{
  "num_hidden_layers": 11,
  "hidden_size": 192,
  "n_experts": 64,
  "experts_per_token": 6,
  "d_expert": 32,
  "d_shared_expert": 0,
  "hidden_act": "geglu",
  "moe_layers": [1, 2, 3, 4, 5, 6, 7, 8, 9, 10],
  "router_score": "sigmoid",
  "normalize_top_k": false,
  "routed_scale": 0.816,
  "balance_loss": 0.0183,
  "balance_bias": false,
  "router_logit_norm": 1.0,
  "init_std_router": 0.0202,
  "lr_router": 0.000538,
  "vocab_size": 16384,
  "norm": "rmsnorm",
  "norm_eps": 1e-06,
  "tie_word_embeddings": "early",
  "optimizer": "adam_atan2",
  "learning_rate": 0.00207,
  "beta1": 0.9,
  "beta2": 0.99,
  "batch_tokens": 65536,
  "max_seq_len": 1024,
  "train_tokens": 374100000,
  "max_steps": 5709,
  "dataset": "wikipedia_en"
}
Below are experts of layer 8 (counted from 0) of a mixture-of-experts language model. Rows are named router (the router's row for the expert), gate (a neuron's input weights, with its number), up (a neuron's input weights, with its number) and show model dimensions 96-191. Each number is 200 + 40 x the weight over its row's rms, rounded and kept within 0 to 999.
After each expert's rows: "comes after" lists some tokens at least twice as common just before its tokens as in all text; "mostly gets" lists some tokens that are sent to it at least half of the time. This comes from a sample of Wikipedia text that the model never trained on. Tokens count by the router's weight.

# expert 15
router,165,277,138,304,142,124,202,201,148,200,192,185,159,234,221,212,166,239,271,229,229,176,216,197,217,184,223,191,257,154,160,223,137,261,211,224,171,220,230,212,177,144,186,184,187,182,161,196,121,201,246,230,180,202,161,161,224,129,261,205,261,213,211,191,220,205,193,232,127,198,237,146,265,166,233,246,240,116,310,186,164,125,113,234,194,215,113,174,168,208,242,199,204,210,171,173
gate0,210,218,200,200,264,238,152,127,219,224,223,236,153,170,181,185,158,169,193,200,210,206,210,155,240,207,177,271,211,184,206,160,210,226,145,161,161,148,256,205,204,172,186,166,210,237,112,213,274,132,273,251,315,202,134,207,230,165,266,143,246,284,224,139,183,143,233,234,180,166,232,151,253,118,206,205,193,185,255,219,214,149,203,217,147,218,149,136,164,224,154,210,230,202,204,138
up0,170,278,223,207,166,278,146,210,177,191,254,217,217,201,309,225,183,205,227,179,253,181,237,171,142,142,218,242,183,189,203,95,203,243,168,167,159,244,201,221,197,178,185,213,135,168,202,220,170,184,188,200,231,261,198,199,223,242,286,166,288,166,138,194,218,202,183,247,205,131,171,160,202,181,231,172,168,150,207,199,149,193,197,219,191,203,199,197,202,240,169,155,185,308,160,155
gate1,152,188,165,258,200,186,233,172,121,137,213,220,221,269,234,285,181,161,193,169,231,125,247,267,158,192,200,250,295,206,178,163,171,294,212,124,254,150,177,194,161,213,158,178,220,248,213,248,186,180,238,255,144,200,190,198,182,214,173,207,221,217,161,225,149,245,172,247,186,212,221,157,223,264,172,227,258,163,204,159,204,205,165,260,219,180,157,243,270,190,155,216,255,215,215,158
up1,208,163,213,204,138,218,205,232,189,294,308,197,178,125,179,237,193,209,251,181,221,208,193,172,236,205,184,248,186,200,232,211,155,210,189,172,224,197,174,136,191,153,212,190,174,109,165,100,245,243,254,316,217,253,219,164,229,268,195,191,220,207,171,216,156,196,204,201,169,206,286,159,177,250,201,245,168,214,237,280,154,289,260,148,169,140,207,295,197,264,203,209,280,252,185,136
comes after: " ", " (", " October", " November", " February", "On"
mostly gets: "-c", "St", " rem", " co", " Animalia", " qu"

# expert 5
router,306,152,218,166,200,176,169,265,214,117,213,242,157,231,202,188,205,249,189,263,188,191,231,159,220,164,223,245,139,212,199,222,193,246,262,149,208,186,203,150,145,226,176,174,219,207,235,234,187,218,113,254,208,185,206,169,205,138,146,95,234,203,207,193,130,136,192,250,244,274,238,224,222,261,164,200,153,280,145,263,174,194,214,210,272,156,224,195,206,185,182,220,224,184,219,84
gate0,170,248,184,219,144,240,187,202,140,129,241,242,228,211,162,234,161,276,154,198,195,209,247,187,199,196,207,198,199,128,184,199,170,174,172,145,197,290,258,195,167,170,243,193,276,154,230,164,181,234,250,250,223,254,200,126,114,190,248,189,229,239,156,242,169,223,199,162,169,256,241,191,187,211,175,215,198,227,231,228,217,229,203,194,189,199,210,194,256,120,176,227,191,172,251,185
up0,162,161,220,195,183,239,152,221,177,173,253,158,148,169,223,176,198,217,197,144,168,145,196,122,224,181,183,206,225,156,201,347,171,134,240,164,180,283,164,191,225,181,171,170,220,230,268,198,266,200,199,150,190,194,253,176,242,269,195,194,222,232,180,197,140,231,247,222,138,201,224,191,266,211,253,242,253,260,242,182,238,234,211,151,262,152,252,143,218,170,244,155,200,152,158,202
gate1,202,136,221,226,173,200,187,234,243,223,223,245,91,131,131,291,211,274,173,173,250,201,183,170,180,211,205,139,204,206,245,193,273,178,203,234,195,109,161,254,188,196,215,242,167,200,187,212,164,187,182,262,232,217,234,217,121,190,200,181,220,199,243,149,181,184,228,205,217,194,156,280,225,169,197,188,174,218,287,221,205,175,237,223,223,194,240,196,211,218,162,231,262,235,262,170
up1,190,248,207,206,222,183,178,190,252,163,228,179,192,182,197,179,185,114,159,196,234,273,240,308,147,229,194,230,136,177,172,253,126,253,202,255,249,262,203,165,217,192,182,254,191,193,180,210,186,237,216,234,169,215,196,271,142,162,210,204,243,214,254,254,189,269,245,163,213,156,203,242,209,159,165,207,203,238,124,206,199,172,167,250,198,193,201,253,135,206,235,221,163,188,157,192
comes after: " |", "201", "202", " that", "200", " did"
mostly gets: " would", " they", " did", " They", " could", " may"

# expert 36
router,190,302,223,200,186,191,212,166,234,171,199,232,222,187,208,213,234,178,278,276,195,202,229,208,234,149,253,217,147,196,255,256,295,161,227,229,212,227,244,270,176,242,226,246,176,260,165,242,196,223,177,180,209,201,211,244,203,163,156,154,178,163,236,208,264,217,170,175,157,234,190,184,209,161,227,247,189,203,248,218,175,165,155,203,166,125,151,220,215,173,179,247,211,217,178,144
gate0,210,175,249,166,238,112,226,181,260,171,119,211,245,157,140,132,263,190,176,159,205,125,167,199,210,164,214,135,160,198,205,219,269,219,178,159,196,131,215,190,235,190,168,136,214,176,129,201,162,257,171,181,188,199,157,250,170,247,260,178,116,213,191,190,216,224,169,210,211,156,138,253,208,197,160,188,226,245,242,210,198,152,201,204,207,137,222,212,174,176,221,171,115,224,261,269
up0,221,196,222,172,182,174,225,187,201,203,227,216,259,138,152,182,209,169,227,180,163,155,138,205,120,216,219,205,163,306,197,240,242,175,207,218,228,160,182,96,280,246,244,217,167,221,213,278,187,258,215,208,197,188,247,202,135,271,182,144,160,234,176,134,216,179,155,214,204,215,144,202,172,122,173,225,229,174,156,189,245,215,215,238,195,111,201,270,222,248,157,220,238,202,180,230
gate1,196,256,157,188,146,190,117,168,194,203,176,176,191,148,146,256,227,145,201,234,240,177,171,164,261,163,222,194,176,181,266,204,99,205,180,173,225,231,224,328,206,211,128,153,227,251,179,224,247,210,199,153,192,145,245,183,183,172,214,228,122,170,196,182,176,232,168,190,155,235,186,148,227,270,160,210,166,178,176,178,193,166,132,121,226,197,184,191,287,189,203,191,148,169,201,242
up1,224,181,98,189,209,211,216,167,154,204,113,212,286,135,185,245,176,146,226,228,276,213,152,185,196,213,227,227,163,183,211,221,173,162,167,165,292,279,228,269,227,266,193,161,173,247,165,212,229,224,164,186,243,152,211,183,197,240,221,210,124,166,227,160,254,201,201,147,186,216,206,148,201,202,182,209,179,205,154,193,180,193,168,204,200,202,148,234,232,234,233,242,197,165,235,250
comes after: " ", "201", "–", "200", "202", "199"
mostly gets: "202", "201", "|---|---|---|---|\n", "|---|---|---|\n", "Scientific", "199"

# expert 23
router,264,227,247,218,244,218,180,167,188,205,205,153,199,154,157,199,170,126,214,158,262,206,218,276,164,222,69,176,185,238,187,220,218,138,138,213,153,144,206,137,243,138,191,144,218,227,239,178,235,273,111,206,191,238,182,254,189,184,164,224,181,198,224,233,159,162,163,285,293,198,162,208,193,225,252,245,265,203,263,169,228,178,161,199,223,215,214,192,249,192,250,159,163,228,214,186
gate0,164,217,178,208,163,238,240,212,201,204,209,187,129,149,135,185,156,118,172,191,244,267,108,204,238,241,161,221,216,183,275,173,245,197,266,201,169,127,139,207,141,186,198,225,161,204,282,205,153,182,181,222,198,185,144,136,181,187,174,225,225,199,210,127,180,182,133,245,257,252,203,190,219,226,256,212,179,143,231,157,147,189,215,171,205,170,209,196,260,175,168,151,188,264,207,143
up0,202,215,319,182,186,247,192,168,250,182,195,122,244,233,207,174,108,202,188,251,168,126,204,230,167,173,232,256,221,118,228,134,162,222,189,169,83,170,213,157,266,176,176,178,159,186,262,192,210,196,241,202,165,209,166,171,248,162,155,184,174,220,203,177,211,149,163,240,261,237,206,180,208,211,237,237,200,245,184,147,238,128,226,175,213,202,190,128,189,153,264,119,162,215,227,179
gate1,125,258,126,240,142,148,228,263,92,178,156,178,163,144,165,188,222,180,212,178,218,234,173,194,159,201,132,106,218,217,175,172,181,213,172,179,183,195,236,188,206,217,181,262,203,180,236,263,250,232,199,271,160,186,187,233,204,239,207,268,188,149,206,247,199,212,214,249,168,243,194,232,224,218,200,184,216,175,193,207,172,251,167,277,230,191,216,278,247,212,167,188,218,243,158,166
up1,285,196,274,189,139,238,190,181,168,216,273,167,270,250,195,246,199,177,200,187,132,254,249,285,212,168,231,205,179,255,218,167,191,207,174,249,249,229,255,188,254,214,214,155,191,184,266,253,199,207,165,125,190,236,251,152,185,127,168,197,286,222,282,198,174,239,185,210,208,167,232,148,170,214,255,242,235,171,99,227,215,199,208,178,154,267,227,193,145,213,238,175,249,184,229,165
comes after: ",", "-", ":", " (", ".\n\n", " in"
mostly gets: " Ne", " H", " what", " De", " Jo", " Mac"

# expert 43
router,179,238,222,161,150,176,239,204,206,225,145,195,182,126,199,179,160,239,210,245,140,203,196,194,235,208,204,223,200,236,221,273,206,135,229,222,78,273,139,128,149,166,221,179,231,260,202,147,195,256,210,203,169,241,219,179,192,170,167,199,200,150,157,182,176,171,218,259,255,203,355,220,220,216,153,140,202,152,269,147,154,204,100,141,157,181,201,164,178,241,197,196,204,215,136,174
gate0,205,188,192,171,165,151,233,263,207,139,116,192,231,131,206,199,179,253,204,154,172,156,321,207,247,217,234,242,234,123,276,183,278,258,164,198,155,188,215,202,207,206,140,256,210,280,98,215,160,150,154,201,188,89,150,263,223,239,200,196,107,174,235,162,143,172,242,228,192,180,206,216,228,219,130,171,166,169,232,135,215,225,157,114,170,195,222,161,157,204,199,186,178,236,217,184
up0,174,192,160,117,228,140,207,251,286,262,182,223,208,164,229,168,168,253,257,231,134,169,203,118,217,289,212,168,245,137,205,151,227,299,211,187,253,173,150,220,172,209,192,197,194,220,216,207,176,261,199,189,187,211,162,226,194,143,176,212,172,211,225,137,153,93,288,169,196,151,249,202,170,163,172,195,189,251,205,202,263,153,226,172,165,132,167,184,178,215,217,103,194,158,198,259
gate1,139,207,220,206,226,116,184,318,199,160,188,169,155,207,220,191,203,218,135,124,222,102,153,214,238,189,203,192,252,156,150,192,123,239,188,159,180,202,192,189,140,200,168,192,201,181,193,239,177,158,156,281,226,159,142,189,223,254,192,200,93,179,207,210,214,203,126,88,119,197,200,154,162,192,140,222,160,187,198,137,245,142,151,182,121,201,176,159,131,238,187,173,238,212,189,199
up1,159,135,199,123,171,208,216,215,216,194,170,151,135,193,211,156,197,130,218,192,230,140,182,171,242,208,140,236,200,144,231,251,106,135,214,263,140,164,201,207,197,188,193,236,120,245,132,227,181,164,193,190,148,163,208,200,181,184,181,168,179,197,292,179,161,207,267,160,160,146,241,162,219,268,183,225,172,230,173,86,235,254,196,166,171,251,193,219,157,179,206,223,335,197,219,174
comes after: " |", " in", ":", ";", "|", " on"
mostly gets: " $", " ep", " N", " t", "_{", "τ"

# expert 18
router,159,113,214,241,258,172,166,154,182,196,229,177,230,317,158,256,223,191,220,208,223,170,214,163,161,138,187,241,126,173,75,202,183,182,214,227,253,177,192,231,190,172,229,221,175,230,246,218,153,230,238,212,214,190,213,191,181,274,199,147,222,243,206,184,134,202,208,176,165,176,199,217,115,160,149,231,245,261,185,228,255,201,156,195,174,256,272,238,223,179,174,124,161,198,170,253
gate0,240,257,156,182,176,235,147,249,134,170,229,192,240,207,137,225,223,222,191,212,289,155,227,165,184,127,208,105,162,216,239,211,243,213,161,129,204,221,214,200,220,165,187,122,238,229,204,239,214,256,194,176,142,178,207,258,183,207,208,151,131,166,112,171,172,189,230,148,188,274,220,264,243,97,176,230,203,204,255,231,171,195,166,139,230,227,211,285,211,133,162,121,187,204,135,186
up0,220,234,194,225,191,261,197,239,180,248,216,93,215,146,129,237,231,280,167,77,204,160,203,226,131,177,204,133,162,262,223,206,249,236,257,202,250,178,183,189,209,192,175,197,217,241,144,176,181,197,158,248,145,248,229,125,154,185,251,192,147,216,169,188,133,203,189,153,239,191,259,286,208,196,134,167,164,158,150,262,229,188,162,166,238,199,213,293,252,140,199,137,243,203,240,156
gate1,200,247,208,210,176,243,147,219,142,179,206,206,168,192,225,229,146,215,160,165,188,164,174,81,225,164,252,184,194,172,241,181,167,134,214,195,241,290,198,196,193,266,137,230,156,231,257,190,122,121,207,157,257,226,221,230,167,217,283,211,185,177,204,187,159,170,185,52,158,284,274,231,213,216,117,140,196,244,181,206,247,166,219,196,115,205,175,158,168,247,198,238,108,215,233,221
up1,156,157,219,183,277,245,180,208,194,187,239,221,234,229,260,212,210,200,181,224,179,234,212,189,122,126,179,210,187,270,210,180,208,201,191,141,290,198,252,172,183,187,250,254,198,204,184,245,256,258,155,226,116,171,225,177,174,197,98,170,173,228,184,218,185,199,227,222,184,250,145,280,149,172,267,242,167,196,269,278,195,278,216,194,207,187,156,254,199,273,204,238,173,184,219,159
comes after: " ", "201", "200", "202", "–", "199"
mostly gets: " died", " vs", " Died", " century", "″E", " follows"

# expert 10
router,170,271,215,129,217,224,152,203,233,199,250,212,183,290,158,218,165,203,226,156,212,176,244,230,176,258,177,225,244,245,200,170,260,130,256,141,253,186,196,193,237,119,135,232,268,150,191,186,263,184,212,187,168,158,212,196,178,161,184,224,229,153,134,258,223,214,200,112,234,251,236,276,234,173,270,177,255,241,139,227,173,258,222,239,225,254,233,152,152,182,214,194,147,209,160,189
gate0,197,260,256,175,209,122,179,208,192,98,185,219,124,246,148,141,179,170,196,183,204,188,211,263,265,192,164,276,230,207,251,187,246,272,212,156,174,193,225,187,210,230,226,254,190,172,135,158,223,236,189,232,232,237,164,225,166,170,152,229,182,224,198,176,129,267,192,286,191,223,243,284,195,129,195,162,251,242,221,185,177,142,188,146,165,174,185,196,219,217,265,172,161,203,213,229
up0,162,186,232,213,160,228,221,160,233,277,210,230,254,147,130,174,248,251,198,197,194,171,189,168,175,234,272,142,224,230,157,186,207,175,233,210,222,207,219,164,202,227,247,246,211,168,271,250,259,188,147,194,218,209,216,139,246,184,268,215,170,119,262,116,264,170,136,168,263,214,175,211,188,229,263,118,207,166,181,192,152,197,213,167,184,209,197,226,180,246,205,217,161,183,179,171
gate1,166,242,178,237,167,248,217,195,199,146,251,203,209,189,163,192,192,189,172,158,227,223,268,122,214,135,216,206,152,250,197,153,184,254,139,167,216,166,246,136,276,204,212,230,169,203,127,169,285,130,180,180,233,217,182,206,127,181,234,214,227,167,185,156,112,230,158,240,229,225,271,262,208,218,217,229,198,206,208,229,227,213,184,141,195,220,226,155,224,172,203,237,181,226,208,214
up1,215,230,190,275,175,178,211,119,170,233,202,183,206,152,224,198,206,212,183,221,186,228,214,209,216,204,250,162,191,149,220,155,199,268,193,167,220,214,197,153,174,132,274,154,217,137,162,208,183,200,266,146,275,141,186,129,210,153,182,278,146,208,184,280,187,259,196,216,188,199,260,219,139,184,216,150,163,192,236,214,235,219,136,203,200,217,202,144,177,268,229,294,169,201,173,214
comes after: " the", " |", " a", " The", "|", "The"
mostly gets: " Candidate", " M", " United", " ±%", " MF", " Party"

# expert 63
router,200,135,171,174,240,210,197,167,175,237,195,197,231,131,163,233,274,206,144,163,188,182,163,213,177,217,262,191,220,198,176,251,187,274,177,217,170,204,204,230,232,231,190,181,178,244,204,240,241,139,171,295,172,166,208,248,188,234,166,235,120,245,191,180,148,201,213,175,181,226,207,235,213,187,136,177,189,186,210,127,134,165,138,206,164,201,246,209,281,113,231,208,182,246,240,273
gate0,202,155,191,228,147,225,169,244,149,190,161,254,199,168,180,228,177,207,191,177,270,140,177,168,247,142,228,205,163,165,150,215,156,206,219,193,99,190,251,160,256,228,114,206,254,204,189,206,235,180,224,179,197,184,221,247,170,207,237,156,63,255,185,259,153,124,198,172,195,226,160,169,256,262,175,161,237,251,213,184,208,183,112,222,238,168,234,235,172,116,206,211,195,217,192,223
up0,237,130,184,204,262,261,130,170,174,216,149,248,254,178,185,197,258,239,82,165,211,89,200,183,233,197,274,270,178,179,206,242,93,146,169,171,222,251,239,233,247,151,186,226,141,253,170,176,218,144,180,223,177,202,200,216,192,141,179,181,207,223,196,275,227,240,134,167,137,239,147,241,152,194,191,140,268,107,192,170,149,144,248,223,247,195,182,247,216,153,246,215,265,239,239,168
gate1,175,148,222,203,190,207,211,147,222,189,199,138,203,177,193,148,235,205,186,180,180,235,137,220,228,215,215,243,220,200,250,220,187,225,190,222,182,198,206,261,228,249,234,171,208,228,145,156,264,112,183,283,246,122,289,199,191,192,202,198,142,254,130,191,147,205,242,148,197,203,148,191,234,245,224,260,167,180,234,155,245,140,221,230,240,241,167,238,236,178,217,177,167,183,228,170
up1,221,222,141,240,189,193,186,233,209,251,219,260,197,194,260,162,169,265,251,239,193,182,231,227,268,190,184,173,225,252,205,167,173,170,190,169,121,113,286,203,178,168,170,136,210,159,232,193,209,280,204,141,191,248,197,173,136,199,204,121,235,164,209,257,232,248,202,183,216,135,259,157,198,203,250,143,218,260,207,226,59,219,174,227,223,204,170,186,186,196,236,197,242,157,200,173
comes after: ",", " and", " with", " is", " as", " to"
mostly gets: " are", " including", " whose", " provide", " includes", " have"

# expert 17
router,214,182,207,119,219,157,182,199,217,156,163,228,198,240,161,113,139,202,213,120,212,198,207,225,219,113,244,136,147,193,208,139,220,191,250,192,209,211,221,195,154,161,198,249,210,191,212,195,244,142,195,226,199,126,155,156,191,241,194,160,177,225,287,187,256,263,78,191,204,141,203,202,248,192,199,216,234,217,255,207,221,157,248,201,188,199,160,171,175,280,147,195,168,114,260,186
gate0,128,235,212,148,198,218,192,174,275,132,216,268,184,206,185,150,160,163,205,164,266,163,171,129,189,199,259,167,208,237,221,227,163,238,174,130,206,168,301,256,192,203,254,288,182,191,318,231,201,193,192,247,172,186,214,290,167,286,131,215,182,193,226,172,221,194,179,151,224,138,267,264,228,182,192,216,200,226,167,252,243,192,255,214,212,142,179,156,201,241,227,175,187,145,186,175
up0,179,199,241,137,183,215,160,122,254,165,221,167,171,211,177,175,166,232,211,147,211,201,163,236,170,198,171,170,216,209,208,258,232,191,193,172,131,292,269,219,164,157,243,182,183,169,187,181,193,223,194,208,138,186,113,205,211,243,154,172,252,259,328,225,172,201,240,208,279,149,215,244,217,165,179,199,242,183,243,242,202,233,211,175,219,213,182,214,237,284,187,117,147,202,111,211
gate1,153,229,156,189,213,196,151,159,154,145,242,115,243,160,204,152,207,159,175,155,270,192,172,257,201,81,239,193,234,161,268,262,262,216,206,229,171,186,241,187,225,304,167,224,217,233,223,265,212,165,261,221,190,172,206,193,120,184,169,181,99,200,166,148,211,233,179,237,178,199,282,258,255,193,116,192,188,208,200,128,216,208,229,185,113,224,207,175,202,129,188,167,218,227,296,207
up1,186,245,191,200,268,224,127,131,170,198,208,199,204,181,165,205,128,128,261,173,278,182,233,185,193,121,211,180,188,200,244,258,261,218,236,215,165,140,152,180,157,234,170,238,203,227,250,255,202,150,210,319,185,228,215,222,150,168,160,133,138,193,244,179,209,239,146,286,179,170,201,249,180,157,224,158,226,219,249,180,251,213,164,189,153,137,177,137,219,145,183,201,207,185,244,174
comes after: " ", "–", "_{", "′", "°", "^{"
mostly gets: "°E", "°W", " sq", ")\"", " Spacewatch", "-b"

# expert 56
router,318,145,251,217,208,223,186,206,187,269,208,164,205,201,201,189,273,215,168,190,220,213,195,194,140,269,256,224,228,196,177,228,223,167,258,169,231,151,215,312,173,184,167,209,214,175,160,183,222,231,180,240,247,262,235,210,224,244,174,255,208,244,212,221,205,157,149,203,127,236,206,241,173,162,218,188,229,253,183,237,129,159,252,261,215,161,174,198,177,174,197,228,241,154,259,282
gate0,123,130,174,213,157,224,203,201,265,229,163,226,266,235,191,191,253,167,148,170,241,243,170,173,235,222,298,241,183,177,145,168,238,208,219,199,211,193,223,201,207,283,140,200,160,204,121,199,224,209,197,345,272,175,194,216,115,230,212,189,154,235,175,166,221,151,242,145,198,185,149,197,249,159,154,145,213,233,157,216,203,170,246,129,240,168,194,180,196,176,169,268,198,172,230,223
up0,213,138,201,179,276,192,191,226,198,189,171,158,217,225,265,189,195,141,245,217,208,227,173,254,205,183,181,210,241,154,265,191,194,236,209,139,212,250,198,205,165,170,191,190,145,216,177,164,152,188,208,174,183,187,155,230,237,205,234,71,270,248,272,229,163,262,168,263,227,191,207,260,227,247,238,194,192,159,212,214,191,137,182,149,210,186,197,183,260,231,131,189,218,112,236,173
gate1,179,197,141,188,134,167,224,204,175,208,239,129,146,209,123,205,220,260,159,192,154,232,230,231,204,218,209,221,182,247,193,155,190,162,190,162,254,208,170,293,123,206,218,202,176,164,257,245,264,174,173,229,224,156,186,284,190,185,221,195,211,176,187,172,184,252,162,240,132,226,245,227,284,229,136,180,144,200,194,219,172,175,222,203,155,221,169,121,244,152,156,170,209,156,242,173
up1,264,237,294,290,237,266,146,240,203,150,227,196,138,195,189,205,160,219,124,153,228,210,192,145,185,166,274,166,263,279,138,243,212,153,188,195,214,188,233,234,180,175,169,199,229,149,131,196,153,175,163,220,238,143,137,157,208,169,219,196,188,190,170,226,232,191,206,257,222,182,138,198,151,233,217,180,222,197,120,274,148,231,246,220,222,189,235,205,121,143,283,174,234,222,210,222
comes after: " of", " in", " a", ".", " and", " on"
mostly gets: " an", " his", " their", " its", " her", " any"

# expert 13
router,195,171,185,196,172,245,132,168,178,216,221,195,145,184,225,259,165,228,189,175,142,249,211,232,260,236,155,238,154,222,186,167,156,157,217,259,184,151,188,184,256,299,123,207,153,231,186,111,263,238,212,205,235,126,175,179,236,205,146,101,237,194,210,237,182,142,194,163,183,286,241,203,99,197,227,236,197,208,120,267,178,197,168,146,154,217,244,208,172,200,281,163,201,208,161,176
gate0,165,225,132,177,213,222,209,259,163,196,233,185,153,167,224,277,137,148,133,212,221,128,232,188,213,141,242,198,195,205,211,234,214,198,233,227,142,176,194,262,215,214,220,191,155,259,215,211,285,202,148,165,224,163,153,231,173,189,201,182,200,192,225,197,201,227,189,187,224,225,246,154,237,194,207,181,105,156,182,153,133,196,151,190,122,210,292,133,225,183,204,207,211,253,206,247
up0,203,171,180,168,223,223,204,186,179,209,227,305,199,210,231,239,208,196,220,217,131,277,182,158,214,268,138,185,180,152,230,200,213,253,243,221,199,142,215,150,187,235,214,212,151,219,157,227,170,143,233,225,202,175,218,148,213,203,234,216,173,244,132,240,217,171,195,210,252,247,212,204,211,170,204,279,191,158,247,200,224,182,209,159,158,162,201,205,180,281,185,161,194,159,211,233
gate1,183,192,231,239,217,137,213,120,225,204,295,195,155,213,213,247,123,189,192,179,210,222,224,194,266,215,264,209,194,159,197,181,160,132,241,234,172,199,140,218,183,312,235,243,172,334,150,163,190,182,210,275,185,149,239,286,190,204,201,196,152,197,117,206,229,207,144,247,229,210,272,239,155,158,215,189,245,229,167,175,181,211,198,212,188,242,289,266,213,177,260,170,132,152,225,224
up1,239,140,238,200,224,169,205,181,218,147,240,245,184,191,223,207,145,233,223,136,192,198,190,169,252,217,235,230,120,155,270,160,174,139,237,221,241,269,149,222,221,186,149,220,152,232,278,125,210,244,208,202,186,168,184,233,218,180,187,183,181,161,85,244,210,259,250,251,315,220,270,224,147,145,276,213,159,202,153,199,175,227,189,263,100,179,304,220,207,172,247,197,147,131,185,201
comes after: "\n", " the", " a", "-", ")\n", " |\n"
mostly gets: " National", " national", "|---|---|---|\n", "|---|---|\n", " highest", " federal"